Below are experts of layer 5 (counted from 0) of a mixture-of-experts language model. Rows are named router (the router's row for the expert), up (a neuron's input weights, with its number), down (a neuron's output weights, with its number) and show model dimensions 0-127. Each number is 500 + 40 x the weight over its row's rms, rounded and kept within 0 to 999. Numbers have three digits each.
Before each expert's rows: "mostly gets" lists some tokens that are sent to it at least half of the time. This comes from a sample of Wikipedia text that the model never trained on.

# expert 4
mostly gets: " con", " re", " pro", " se", " res", " sub"
router:406541522430495534467471491490443554496448549445493534475511515513537526479453479507513466471477489536527490529543485504427496498522518457525485480522599581420487531480500534513474533575461497511593467462482422468479495554449537509531516538523500463494493527541555496565462481441473492505483549487396434495534543583583497498556459557521483503411511511476551496451464487435480474479505
up0:497539468554494442500543460563503471500449495490462514513572617438521460485483445490515492499517504540539461513502512525516508454493518458486494438546448548512561519512486451474509519521443429553510472505525439492438393459486532466487496451475450502485445397445535498515468471488475528542473503462429451478570521522573503527558469428484446564477527469451465512504430451451497533445483
down0:510558573541517524443523514460523447511517494487534536503464583443442481531498490492502612458514533524468473523517574486523522492552487493489474460504518457552495539543479481463428490515500499438493514579465479548544459445501465448518482530493499508454433500461499556444557479465492475515460476481577414554571421461440467485496569430481448495526507563440503440519483508512445493421494
up1:475483560479481537522495477501570453548470511462493477499494544538489444506520550452523511543545445463454550553461456428513512529512522490561505494471522516533522476493459525522478456523527524486571530531611495462485489488460462501552456551521448450442445482489479513525503550521492473539569531479531433543512504444481541523536571561509483438503449469400461534576522517494580531417401
down1:532461593534509448418492522537531432537519473527503522509474523487560518528460520497490513539522554545464510527524441470495527512498555507604494509502468452502429467523426486526573496472562531410513480486513539456535524501493490548494532432482497437490478533454489513448496597547491502495522446510414471516466523489568538459463515492443605462456547507516531522550549442528568556493485
up2:490521490520510573487435515506531590462522526482489452431528457513527517541531492477559437481489486517513537578519476439421567519515500552517496467572548545459533491441650575574386517518438521447478515508500476487472483509485527466508508499499514485444499558561529488495517499488485516480502507474476535589461575512461494480502532515498486498576534497583500551527472509494500560504478
down2:390557487490541561453488480453486535553541604507570496544461471510484550512569452438549560489477525422496529547528480426530553555492530546539496501493449515509524556467542543464441492503482494438509442487473491441488447553496520499448434483495455517551452548521540486512541474420516473507494518475507477505563535520508513444492535454447558487474465517509482575494488513542481534514593
up3:503570478512449526443472441510563614520498554523486591494471473573519522514438504476516449497442501536472505526516488543468435506408584516444534543552533560510495501481447466484522563604477569494462519482479484501516448507494497522525507475493469512496496500473430545513513514442507526474552429476456471540535485530528519491531519565440482568547557420534531528429491504454513525499485
down3:458426493486481518509490479492559544519465469436481488501508486490503485510494489482454402534468478463515439508506540513496419583469429422510558545596489521516448568430495551582532499477559532499526508576540527545475529504461502526391502551485523495467484494479460510456461501439458474503507511430512447444559483427467478546511521444493451477531492521543419510538524504523466515544450
up4:495424480517484483514428542569485608541505498539453512497496454496549486520556449527534436464512491497558562529516417483492546490528519465537444507592489505495485559441483470475474537529466542470480462498452432532516495564537533555493549507447528427527560460481505477503470524440491572610490507513530526487541559526477474537551523503490443419508490565508482541570467549518493505528473
down4:427500552519550476517554513586467563581530509544525536456458451435516386502544509513540415444564516564516555549465483480513555477469505437450478557514506482527531526440474489500515534521532446513546485579433518435510541482494509500517540552522586499546453465501481414495522522486517550516473566490492485503516515529430485471502494536526429456489561561544516547499503499511499490504489
up5:488544493536478504480418553533559548473442559514539469474474509484490513504503436521539507566488469525503499512481530490558524486453495470464516526496558516493426484460461462552479535505354525497430501525523466455452508497555551506471455516485504509517425502482503532534526494414448485491501472521401454527565468523543434574559525509418442437463449514498488523515443433480465542483548
down5:515496484468457460496546492534559495561486540521459527560436499572499494505529483491451513502550470490467581453478465496499532502572493532521523516490538512550498566564491463499548584510407501517551467519486533470445491558541476499544460460473455488475580534532462514499614489463517474420472453477475569538471515527529553531571523534499504503416496490559489450493522492393479510435456

# expert 1
mostly gets: " Mc", " Har", " Br", " Lu", " Alex", " Z"
router:497462570500524481552469554460504555533481504533485478549515518466481509440493511520480435490482428468537524550484539594435511468516509458508445512533490520471488481503482585513434447461494488499545517520435548553495458475542483517505469440479546492466540490490429460448515570570533461501477482522416531503537529475385526551535516556471543617468447480528506494459498442477556507544443
up73:554497477478556455534546510484469537519537534497543434462471493557507495477476489454551521503492439499509542473530497526449557511420471490519494531472492503507566463447533538492477484528540512511491498505475442531484515492451537478472498490467559461413484400456503468533454461553486514549549564481395567515541500411481498512495459537478575537525477414568400520452483481517525481537400
down73:505464455452578519436502469572499497530511533565462521529509469546511493465595537513501494504474508475466523527491463497466521486503486507524471554492474430450449493474448555485482462553556564395541526544542522438578473520574508488504537524524546490535466539525504505539456510516492461546474543536476534480474554427573516569467492549480557492448463495495447440501548600517440516456571
up74:467529524476546464458449457480476545487513454517503490474465536485480487495557479506469553449465502497446497546504518532503522490503529592525387487522474493575583558511526556484436516520511451538488414571491447498520444512477502446524444528499459451499429511413496468468517489487500474530489480497511526591544489519452538488463499570557486503458428503549538548435476449483559503494385
down74:468508573557537532482517525504578533465504516507431482488546491561495497484490531485455441516447564420542518560545505537547503520561530455475434553519502563479544430495450443483531548453396434541521545491434460499501526503479522500500507482500486500485461481495495468481558484439478471579521455531478549485457527564536515496467524557542510519537519525490563394589465510490496508559438
up75:496442585557493487598500516525517535499494479483493529496478495535475502476523459523541485373541421472490490463405567509531491498546551502551558509489491477464554536483538499574435498417484498435507536524481475473487499439463456474520494496543442583461539505435520478526422472542501428551441508498486556502538539524486499509558423446471513511457425481493510488509482514512440512530462
down75:460511533595514476535476529476477467487507562471604610502529544457458531493443532519506503504559535477563544486462571459539536457480408465555443505497470444492468518434427415493478527500500486494521523500469525503426472544551496476549533482472517551471594463499463521531515478454556589521539499527467488528476462517487481429520523485473502452487418511475546522445534472499476484517530
up76:504567492476467523528497565458522487533466465534558529488462520493471486544530527480431542528566440531467434458520473591483546475513536521478551523519524568516538526479491512518479569452555462491483521474473560470461559543544499514527473588504506546594401458500534503558508511514504479502509555547497506518580531500489493519470553442483519583479534509555553524528499501417619504479527
down76:506476488542453573457485491510525544537492464492507491532450479479476550516499443515514486531440548551519443475495510497519511532490564508505542467519472518474512512457558502488506514475576438531592465502494521556514409437495500588510522532534537579509453390522485513482491502615442458607477538524492473488518489516507451536521472549590488500522419483461456526466515451426513537455492
up77:444452498489461467505441500467553490536433446530471451460537453535520455517554460493523497539491522525552458495450492530486557522517549604476491506528518540461499487497520549400540474539434452558469441450491449455543439500486512484467551550526510561510515540462477463421503463499492488524396470533522475578522492538490438474425446578518520510496508450476488555471522556536494490566455
down77:516493465478485486469481513548475532501504395491464501532544503497484531478516405383502460503438510547441464486573503532462497532445567495480486469505459547499476477482450576472549468474451493534415458478494425462477575419522465524547511553514514476457544503535439524466484489483516564573433457463498536510473491498504545521580503511581480474549526531485466423513517525497434517457488
up78:529428453470546491507491482449553462433431455481534476533545459528547518564478548516517458498575480402509504505434550518506458497542495430513463524440456459476488463516538492492578515444533489536557490496427483466476509432484496548483482447486537469501478504508445487539568523464477476427445560463472481565471520463517508487555496455507496458558448436538468525609502462491517443544464
down78:496568486552511488523439525493521558481531479431483467549452492441498494507473498432446518535565534454462499494534496518557518553493502559485514556580568519446489460489577482522496483536459519457463537508430466443466471517416466463549502514483473520502547515523508510480484490549466511461561412445594484532455512466506459497522454555490529481449449506433516429569550517526531520425421

# expert 0
mostly gets: "ford", "son", " York", "',", "ville", "ada"
router:462530536520465595485599505407476498408457498461478628491451538493605511531523510564512459432482468571547465463440470490525421443526445524515490485512467445529489458546506527556515497478483490519512535453462475507515555509517525552468468526433502490495442507527481505538501504496567504494513517520489534517483440529497482500439514482558469483527471527523457557540436518519511583525540
up0:530583516520496511523555460530531493524556559485466489446386410443475507541548497527502572494505552506510422548528462479518504478538558517511465508523511552534445496520520460458442562523504439448525448515523472428569530559457515483501489480523474438479503468581455482436528517512452471443452478547518487532451441545529486506452523553444536482529441478457490545421507493486537510472555
down0:506478450424506497452521558595486483512572543499500500560504515521492491517512492469506409481459483486452456476482487603499459505485516483572486445481459532439543518486466534488535462452500504520447430512469482459487501460506475508454468600425494500500462570506482485577554446477506539482565551473519470486497572477433558518480462480531467480494509542599558467563551473432485505530448
up1:530539584457534458512468515470493507524513500453508469474519535553581474500464534517529451533403489483562540486428568525469517459548474433470489449509467532542473512495427526488476479497510525493472492469483526524360594457502449561526497507466539544510458434503530537524545463502451598557538486503484439524490498491567550496527467432501482478524497540583506479493497516469431554511503
down1:455472534525486559494496599568524502559479495508505539535452480435353516425473487491519561510545477559436522555545494495550574497487472505506470517577475491502514489434478510550496530552519475485560555561537480460532435468555515433499505527515436517514527487497540480459515498462511449451456526510579514575477526483473469532493513538467448563520461483465526492531474532432542481462459
up2:480474467505489500500567525491525536535448493500434484528470487490432429497512478555517554484466486520475488480536543458521583484550510523523346488572474473503452514554540571561539470544457467518508539470466500485479513534521540489473420471520522498505532487523523495551565480491511501517532546527546480560509439488474427487478476518503475471518381628521487528496446431500523462446525
down2:402490511487474513474487537470494419401531515530505531537433517514558518448478479489543556432464437433452492474542515434459432543587489480437533514474553533537509519489529518497541492555501520457547508503508466537519532527502469548524503464496554513506453423507507489523595551500453520495532550443454556459550474527528508423551532516542499521507490460539554565535499544550446477447535
up3:545481515554447461535508502565554517548401584470502493435565489479466518488558460498508474502496498454540485500448512507455526476442477442514535457508478534407510508493510532490519478509494425519468416532490462554528513488507488591494489569542442515458436493513571466512545494534532569442436479442587481506540546489514454543450477481584487508518452527567468534464500468457553495508487
down3:430504539541511483452564511485499452483495489508532508543494507501510509537511513483494475522527450521484522497492553480536492451491467490421574450473427501538555535430492571479527505503540572452559484483495486524545504475474502584549567608558540455446510561562545488422566485431557471517488424482512533538496473575422531489459486528473494452493490518508481489474552487606521454543503
up4:493473504469501545495501451534549528473476508459493519567468454530459458489470477484569498475493472507488508478567499547429467390501553498505448510539518536430545548536476510550489494506486537578427515456481556496535585494457500509511538516420502491524531503526535451575510469492495389466495516461455499532481427549541419452410473507533464506448548448566549502459533450490454532474520
down4:524446445478465484484503521434543490442499451541525467487549506543517500548528431449546511502472472488572539487423449471513518467531502537558509413490415457472541523514570439468576552498485432545465416525451533470510531461510465539498467527477505518479484494487543471577561479533464527467506523502442592472501514500560509478495467519541452476517516470431418542489453522553541508579540
up5:501495446556524538500496452535509553477494457470532578567516517565514599640575491471524531543471467538388514505475494449482568561489480488574506445532474543545520440523504477530553448482480478464489518476492544557492515541549429466502451460510562455544529511488469524426440556487503501472478508525505516525450521517551457497498469516568498550497464517452464481520457488490489446515475
down5:546411472511527477474514479489492497602455531515485509538477465557496507528473493474499533568488541587454460515489466535431469485506484503479516417513549501466455495469474543470568475507438490405494472589494497526430502509448506460443491546459475512502558507558448504495563433462491509461499476483480521498470505467546555487512574410432502461464495454450461489482579415527448527542512

# expert 6
mostly gets: "|", ";\n", "=", " Air", "\n", " |\n\n"
router:589520519397425479567450492474530470506543472514524535496495508487499505533517464514425512545450422433470492503454465480553551469441491477475511490548475452444498499527523505455543497465484534467463468462569509582484478463543470482498472438563492519539498518475556518583462507551519508585513546489520457569445546469477435492459462479577499499514459482486482464523451501475614530491449
up20:467551507432531412485460536475493429512529501448491493483516514507521475502536488510560535531551482486472436566532553505536540500521462464527466513531509388477513489478538471480441528483537466551442466548483417496505513471549511422459520506528580452512553497505581489499473546585477489508549538499535497505539418554516532539446499515525516558397463509470441530442419482497551469481476
down20:496588478516459515443450522536515479519616483503470519510502456546522531533528456521473562527522438498455507564534511484454490462540531416509534522502524584527493444516522523504501439452479467479519458517514494510492500499584539432580523594489559522559423476465430489556509515523492548476448457570499469517471475510457465489476556469542499487555561497509557432496477436540470479500568
up21:583500483497508519515489548501509508524522493465528416519505491491510416550523467530424476506442482489512529515491446534518561458536517454482540545554522433503496544532549526521486495438550490501438457438522488486570425541482549496492482480535487511518446511464509507507400464502437471482474536461520550514491515529545493526507460441554463422422502489568529473557412471409562531595484
down21:471513518527520538522526502540500538529493471429540560541459495588451458429443494482518524561476487453519523494492416559485434511392490450523480493480505523477431565511503464487502530501510411489527551574463522503502554428533431450540505500535507476428536478499521509526495509471518514501486492448514518524484501469500453511502518538504552461454400519507448625458578455542543529512463
up22:474570418441552533431492470431463508509526508498490498521548484550533531503459465515554559474468421453509478526450420461504562457481488488534502529534542517472468467515427459484491453553490492494494524471507457543457496512524518430518512458492512514495532466529547502455447466549508531432544551482542429544438446472518535522430514440451460562410548549460436542491492510457546476447441
down22:510517498466523425561515488465432502515432552499465427484544489537454494499488473562477442542469512486487508483539405516485504395532507505497527497523446529521482433524486528528524428493588459494585500515547558512512457505532435456513583547460436512538485478572495563547529579542576500532486503533495543433457509532514501479488454526493541474522532560524523483503568523456565460495530
up23:543539585504493465558400466541550486509498401535490444512493505527457553495505449539461486541459418503477512443461454482454501506486478441532500567490487478471594483494574490496459454491474521492513469468503515492448416482530499483562505493496579545569436473551480478589518528494461538508505463559480498575507479517532566510467568464499536533448483470455511496553474494526546537480427
down23:434532489511539520507519478525508460518536404539627529443582483496495473500532438495509523561478525494467505487452424461542502447525519441508496464593413547516487503519574464487517435508551498519490467448537564455464535431468531488509475552463443543500476525474513507522552468481427516516547497534440534492591532410480553477519568490469503463472519476478501514483493512491455530525537
up24:508512509494538461579541527482513539415467425518420455488509558499482478483520485471479511540531491450416459470478457557516475491566529505513507508521518518490544478454537490572482446495475472506469491416568501519464580483542496558462508406511513513486471529463550447448535467554512505599510522461474478470453510513473479490475469473530515505507372455491473440547452533552479556427448
down24:528476509545501569481570423464497491436479539538604542525523504501503542519413442509536510504491523638563530457515521473486510551477514592525464563500503517479481451489463472538499489563545423476524531529491512471546466499488534512477514508501522492502512478541455475454494483513467519473466520440495618494496466505529578463551506471527556498527504572511489487475440515554587461474440
up25:530488512483482478481470565408435493504519492550503521538508489474511419577490414509532507553553442519508508468488538515501520526522505429474508498557512445483512456460538499509484490409531556535497580514509512517510525533498556496539441423479451544565511481403503483461486496526525465450549468493436483545455558498410527525411482502599558466475445528470536553457511528507527540510475
down25:525496476490458479499465537465470537519496552450447491462483433614484459547441476494439525476470493538444494506526535457433549528524552528544492496534535460520411520502501550470521497491508548514426486534600502503567559509491500495511546487523504465538511429512465539523498440546525476434544440521478448471524508488492475545487445505497540468490596547556500500405529468580459471450573

# expert 5
mostly gets: " made", " used", " released", " called", " played", " won"
router:559466531525504605506520479468438562510450448533534494536421568518546542443472433561599479449479455499581494445520573500434471470446533542526439492498486437502534501469452508519506457499419488510473500507468468507490498484536500469555461508443456479470548561492456552535551454552496489552537508514511521477514498561464525573507549487495574483529424501451462523482478486481511559504486
up20:540417499499515523455498489520545438510576450564488543493457493434506513418535462499556412585538516464472501459525522511534516563510500456494588528400466484507445571482585522529500547508567463552562488485422542516457498469535521524542476448499512471401513546508490537504505510500497419485505526522469490529506465452494509475536511575478504473489502540494507575496470551483478500438462
down20:472488527547422443542630466504521472514481510534518534449489488492475528437453542475543442469490506501500494449472423498521463527473547587412524452485496480575536467486512467472559521460485483506511543514549496461490404560571565579532494544475501486525491602496575500515532473457502426401478504540458464512470489489498504539494506520486516444489475517500486520497512561460505548542527
up21:525485458484475489632550461484530505499541595468455510515515472497526517470379455495466455501522466511504458471523459565478488488553433537569500444467492529458499504541467511505475494534367512510432510500488507466506567441495452500521517517439480493536528492498478555554499518449441508525520581580504500502418471514526436555484462480468525489541486530515432495420523504479465492482521
down21:563560514461472465616523549562446439484477552482453540495466509553499438529402499507454449464485498467501522485554499427527492530457496606503529401485529500553468483509473490530430495572507518496456481462492518493493503470470524535587496497490496522501424493505516526525525457478518487484501468514503501474456517530564489501598527491517528537543508585516452388476489528546546481539490
up22:496554525576477521450570493445484435558512509483438485521527502492475481437489514544576487566443535510479536555582513501501545455489508480481489579561508491549492451495520520438486435497490561509528448540447527432506543525523486450503457495515491430473514516475524515549466460510478432569571486435582447492485524470517474529444466553543546539521455488453501449454488505440477491457406
down22:457537420459556463494487473495535487427498517542517472473528476439526505513538512490496634487472550422480504507400524497451501494480546469489504504466530559494535483481478534538423445461491438467479471501486463536462580475447462517478476558419494558466572507479547567479459535467449453504495559495495511488526493553418581465531474545472464532446485501465414475525525512488494493483540
up23:482494581502506500466528532425461527519463499451524443525532524417507549466492537578520542478406407494515458496553478504562534499513497514511573471572507538474501445504528520512479484506449543510519480466503510455518415507527493469514442525537497497439485520464422453428550463476522513517456508459495525497544546476575505513531519499434523475453445505469467576501585571533581520558450
down23:523517499421521449493475560476517486437507525556470513554531549567576401542513502463483489495432535491525503501470502425460459563488551529481490520536509540580471557562410546490505538538415527509523507526541458475540491477558451413471454490514510533532510467486423457503480484569490495401427522542477545488507446509482492515546534468520504451497506481563512462460447434501509480500503
up24:497442504527484514502517522478456568463471513553489521499414550448406565551513515482453458444463458563584478425569554589455496525561484568456521476565504536531526492503523452537516476552474479493503558507529446488517534527562477504517467550458548448439538505526473475553545518530459429507542513492545429478559527522529498536520494546446486603493503480520489536524506484490529466523537
down24:537501468492515575490464484458492433479538422495544552483484521525442521470536501513517488427554425504507543512572492505512525496514497515490513536522533472520565509460570533518446437478468528486544495542516517543474503549534480436488480487431527539514475543503512506468617452546512489526520487434525621458445496479416526479517483506430553500443445480543462425480443510428445468444497
up25:524427477515514525558486415556537505482446497473545554553499562459571569540485508424518539473551502478533501475542501543471506474437446527504473542494446459496463520479496499479467465532537518491491598532530482530464480491487463536540503469490489568373469570502507531481450522451561524464447470448482504543540502501465418450544566477502532445545462492531468536496508451528453417498453
down25:440507521505405472521557496578483492529461464514445426525479478463473521468550513463480473437552507528432464560517474536506446511499479553480571457486458523559527472510444592449456536450501518534541476481545509442529455529481498487525451577535480469490483534447513472489537516441422513516546554451507442457498481484548444484492510483493527484593546453485479565488507567550450425519463

# expert 2
mostly gets: " States", "ctions", " family", " player", "ments", " people"
router:490529511527520560537559500457491477377557381441540514521429551465512535511413494510522454483471495570534564570469522553497498447501489557541397551479483503461512424496456445512516492501527538478441465478474481459499533479521517499520393541461446461502494422464470474447424557506526534532477456508487509488503562473475488489464487511478471520526494473474455532547474486500516491522528
up0:544461534532483473538504547554512502490438528500413578575497503510460505514481438528458434499550567521518482542581493573528435537413577517558495532465542506482476426539415465529489468514459514414420499468456561524549526485541454537576558491486438490463536489486461513512480553482561516495455472515477488413512523522498505525510514526529511509578485473476479502514517529468544502542522
down0:494588589550498543527469550491541459443507508494454486534484484494555536532514517434530484541453545477506506466458474466481493481485525549451453480503488501541524573575524469464471486494436517474468532541492527464491452526540437426470512500459444482505578552515505481482471448538447510539521469582488468501586490568465541558551521425519545483414511484449521538446483502517610541541504
up1:469465595486518502571549587510505482500527486476503531492446479500419461416513466475581458483469485451548461471545472512524581453461505486519502546431524436477491439490520499487503535500532481481534512462436585460474532477546407494509515515448450529514482389516498544474460498515561525503528464589405493478503509529536479534511476490469452458539471475490496461561487560460507457500458
down1:512442459570534495513505547541580485488455535453536452520567448441501516470530461480403444498518547499486465496547478539461498592536499492545461579497467465570453563504508557541510524501491443505534504516512496420450545587516481514502484520493467506531475468529496553475462511519442496533465457579448412593548486469542507545513507524560481545511514583475530551525525530488474495532474
up2:490505544461536544630513432535580481522581449473492493504492554485469550463505542566516513520484497535546556514533535543414481503498444532480475504531485478478531494484446456497481543519550408571516510449478495461505559469493527507518446575459515510459477552495478441453496531498565412492426505538470488506479578481511507540498503497518475518563504522485366512516548524494483455490520
down2:463560462528525537511519551513508441485574441444511483476576479577470490476514527520563481524541546529476497528529542576487477525471461479464507522528549448545545523520482514516525522484526418495498476554514461538488531408466525558514566526494513526569511513438451393510506580503496537530489510517518520554459542518453577476577514487566481576537488464472424445499469510497557481540439
up3:583458546516481482512474491478517470507403573533530492543481506491500524458459424512498480558465411514489542537450442480517508485488509486557464444460479472508470432547508439527410444471550535455520570503511456491595471474513552450537423475567478477562504478496580542582502494482452514510531530446514556485499461516510477458527472513461535437519459494483505547562530483450537453543513
down3:523498454504504545439528442422417508466518512490520487471417464505395504553514483519484499455446474501477397502517527407540540465496544515550490471498437524497494449501520452570427483443505572480468570510426443521513518481473487432554489483461452523525479466506608490493502530485412472515492471472532561485485497503554483537491490426489484459542495557564536535510482509479476514510538
up4:468570484461470470565484461476500531453498543502569493537430524446553486550528438394535511563449550580578490543439459554534504551525456472506522553432506550532505473462514503522465464530504503487493469482500464532496552483471488473579517439483503467478512477447544527534515504468491562464511415486517537529533589444520478535504499568523451552523465543536486485529438580483478504553473
down4:453568456497523517554522555509522461501592450496511461525532516427474460500526525515477512521497512521511492455508518530516484450485462464567451513515502520563470485482523521584501528435550473474451500515446475567477492461522408487609533522463422543560441520447515483490485550510519571553471497487425407606500533489502544428520499520566545527495464490512453480501459504464466498563492
up5:470443546485477429462541545485439520488498490472529455412543544469457468473472534577501441503475501549451475474502455527497471569499506569616411515466509460472501466538468455521545507495486437535527483554461505524470496518484535497507482546531435479418495530490547550457495516418572543544519548550507434463506524494469474472501537502514529534460456477416413481543455491472503562504477
down5:431481516486522507484493532541410528475558440459544499519509446446495487538623422476459483503487513449479526502515517591477540435555487497546547556477462484507580535469489529519429470597588535452492508604432493513467499505521505466544585490446573523500498482483465513510507519474430522502561494497521480563521446529514511466473461484534554525507455481497461498498480483479501490513445

# expert 3
mostly gets: "′", " y", "°", " $", " sh", " s"
router:496489502515461554588493526489504457469545467504479488571453459497490510516493542475532458486478499520530432493502557602486522490494411426442549539467493520525483434537495485395426450425521486538517511468526554476430539485526495491501441386435490517477416553550448504513512475501464511544399508502489524469547488497485495469515474576519457572503471463444485514507511527465468522507508
up20:499502474534560474545555536489500446487554474584519452538465540499463594503552457477603503569536533519535559580426566505480415457494459445490541502526512545500464483479524483503535494478517489442514468492531513503456517449484533522451483452466489539403448511507465460573449468510501457550451437525515471522517516441408516551462489507494498549450528449496496472479539519491431505454520
down20:496489506502460526474463511445485526449482403467533531483488466560452481497452540569552540460507519485578473490522574444476547511505560532497496502514614478562491449505544463522527516523535529482502536534520502486539480616458509506482604528490433519564583478563425518550514471504539551467544492548477529454480517560466529511515515494443515434475485544500450463470496504536575500498542
up21:481507613496414470476487463511555535506515478487494559522560474456500531511450526493503506483538491490586568342506519494528471446508500461438578476450547466550452480598522555513497518500538466457531576440466499459477464512503485564488467505485512520450505466500522550559538500460527488537421526549502501484505468473506465474468476480576453478516555546432499494534508480451518533514506
down21:584526448491471452461494534568515525513535437444434505568457432510441456503553512493512544483468444479496522499560520518538491533549452462609565516537541486515550537567574503467583527509541538544513547512489553503485502451533519530482511543598532508503550499537537459518531537525524496468510502490524414429473497518505568542491533533499455404479461494527486477543517528567504479538480
up22:508455532523474469463474491525498584559600461494479499481501474548476516508479526469516489538531472511515495480387478603583455575534468488485509520508524468550467400469529501505530439523570479520491532442509507563483496467558463533471479517497510441524532517447516472573574484487528521434458530477572481553503517567465472466479533566492497522430508455462510488537455559423491468532469
down22:443550440555534507421481472505463516520502500587495534517487531506393457504478537462491514484510508540474541523561626510499387510511496527422474492525473571498557491567472531466478501500547563542478532530438555491471482567499453497486499494428531468513442484479496471470521499487461470469499432439480507556560477562451437547484474492464479513535526539446457500528502548497464486509570
up23:477475434513586438545567489452501503503524587510550487470470478535510529490522504531462472558562531526503469496468521565582485517512512490548442460535487484475562436536553539529449554472563480466583453501496504575478527438446479538488552494493465447542564467484550485573490523526518423526439488451528487454513509504542526470449441541492492542511545457482499564460471533503516546594485
down23:445542505447455562422484480513483509484508492574508541593479546481439439588515449526468437536473549564488468516530447478543456495553526475506500526484483492574509442482515471490472409522511623516463552467495464486445485520484498478434538502432485492538479470465481504540462452469476437527515497474492496438494525504505486472477510470484539419484572485600580477510516533514481506525445
up24:549526499612436508572489499482494509549570474449474548519500453461472461450487499420481530576500527488545460427494544532494535437426534483459479505494489533516489420558447495460474507481453459538468593513570549482441509505581506502567470470531490471489484574545523503551529490552510517529505487537445445502549479496463523542521522509435420537518489491489494451484482538486464515413485
down24:523507521492534502516478472502498439535556516546444530513491596516477499547458505444498527476506543495477472571533489494582526548452532447517596491481506511466509602506479518459464539529434503435426472473484503496552476505456523508456457475428473554491493480538551416508486471514555524491529489508446580509527433423463527430510493488583597556528467564454510550508480486450513504509476
up25:510493480535515507551485486517504504540488518524480511478542502456438476551448467504474530501514513416540506468544536485527538530499499508502539561542474524519503512516569487519446503479525495452459556502563613508424514443541545512406469407475541462508570468627495519497466520498574586546510477512472492484484519494527471523478569572597530526477451539466500546483446510429492521519441
down25:557529503479511428460421519458496484486485532479465513581483498476498490580478483432420497461503563475543497506517459505471453576477526514414489517533514541544410444520529536516540441439475487432525454561464494590447522516434528487398494502502460555524446516518468489462533467475486465554472484500507433407514504543504452500540513448475498472465454529510492517545472558526482490457548

# expert 7
mostly gets: " which", " that", " this", " its", " when", " but"
router:540469544561500541501511510440501527530421472356496474533510458456572540485537477531487453536483511562557449532483406475472421512482488436477490513541523482528472493616480472506528487463503438570507560478513525517490555460521527501569464515490511478498545493445462494466482562573543447500463522505529511481434455507457473478488525500445476503517487453486484504500485557513517558604532
up20:509495470547468488577500502518486552501414513524484448453551546456542571513511505490401423511532501540557478552510438534451521570503514415523489492538505470499537386469456455505464520491492465463489496484520520513529520505539473455480449433439431458436452473499499475470485482517481506517531501472542418507498474535463472508432509557598515586472489503460534450516483559517464502578508
down20:490513498540546509507516516519502561502500465501505522479559517409484527531544459476497487442518547450532444461540455464489578502478548484507548474502411533454469454464506466496559455487521491506449502557426525502554527462433472424466395522509578508431455508426482438497474482513499439523546484545543557478504497524500537516530433475477516493456514468462546505562600510464411485560502
up21:495539515438445519503496452485520468493542420541447501461534461456485504503524537586459523533551518474523530553517526472557435427567487462493509513484440464506420452517425561536420513528465495520445486487497535506519481543536517472604519567521392454451477518511567454553491486435489494470498436516527512503547466578544473445509491540473507503478477506472438526554506530449541463528516
down21:530481498475498526499519521520518453422468502460503580514518484517460493508534560522438435440474517515614452509514518496517496517472422537484520546436528472497393525508515518502465565495487502482491515476521475496486487600522506580393484514446513497482526522461498507526512453456467504515530539529479474507484524546508566465448446472550498514472428473551445416421422593470483447479495
up22:462509542490550567471529429510569563473472468430492473511518518637507494499509493578487528519467468491564529439523502467498483508432440459502492440487474451511528552492487562460480483571462440519478462526545491489440543445545446501503583546502413523501461492474511463506518490524469474517524465525560519528523537450526433517580492573508559562506470519422461443502536489481474525489494
down22:445516493436536424508615559440477435537592437560476585480457530512579439465495551475517489474461468434525558531423505458536584453556472499500513496455512482537522446499486527489453508493545444538519539495514570491500444481452566525506530484469519466541518438541481518472450536492480503481473469508499533487491493485505474530430528482502487479508478459464488449541494510592541556476460
up23:534464486545514549529489405492513459504426481444511505561503489537491557508464470509475525465467488520483547501487476528496452470494491456572531485513466510459486552538579528457530468553396543519455536575464470525400520512520479462568492500527458461532542589471572561477537537502533459543528494551568533458571529504488577505470448525518438475489464479486436477556467551541526530510461
down23:544525502551523479497559507488505530563509456529531563517561462423592538482516438516424416454536500493467469453503473411547543521502486567574512512471500516543518494506472454493562510503539460525557487456539447467492492480471559540486577481517523502499503442472563487466527449506511506486491473452530557460479489514482478521390508428479449479486548556567484566467596525476481472470517
up24:501477481410517541424484450517516550559476473486551531520414499500527524486517456488475494492463431453500515514561489520462600585529494483595498479457480512523454532443491569542550432504561460483560537461603500481495531460490526450526491486508511493430492443520505440445450531508534464467499512512514513550520484457571478564545528563576507508515463476469577497468473480528479488525448
down24:466485489441473500439564445469503523533446519480518543516534498607517457477460473497491515470523560495462503496508500494506453481466418467519412550463500505509530506459494521470494531512457459511586480442476459481520524560541517481541547473572550518607473527481505489450430530486495490537408447479440493549446503521498551460510535584442489629546526499505501465476505526509496473451555
up25:478408517520442535553529486465527459495549457471438516540591460536521538507499405581544500546514464535476521452522558500469488562507448502519490466524490537420459528515517511522531482391476483573480478497409491523473487502510531494563469513488461450491530471478505546529468498528450433430494455449468470480482467575508495456519538498491448485574531451504507475429441537450492577477486
down25:528520527472465539530557540452480503440473541532558568450531569466528463484486536474504475499524540533404570485466481452517495512462473520478492525486377514467536506474520493526512562543553545499450576562483480516486532541476491453468451514547517531468493521502399526481504457471564490513582484539523507552447492518500503541574534530501495517542597532480554426561533528538487455468557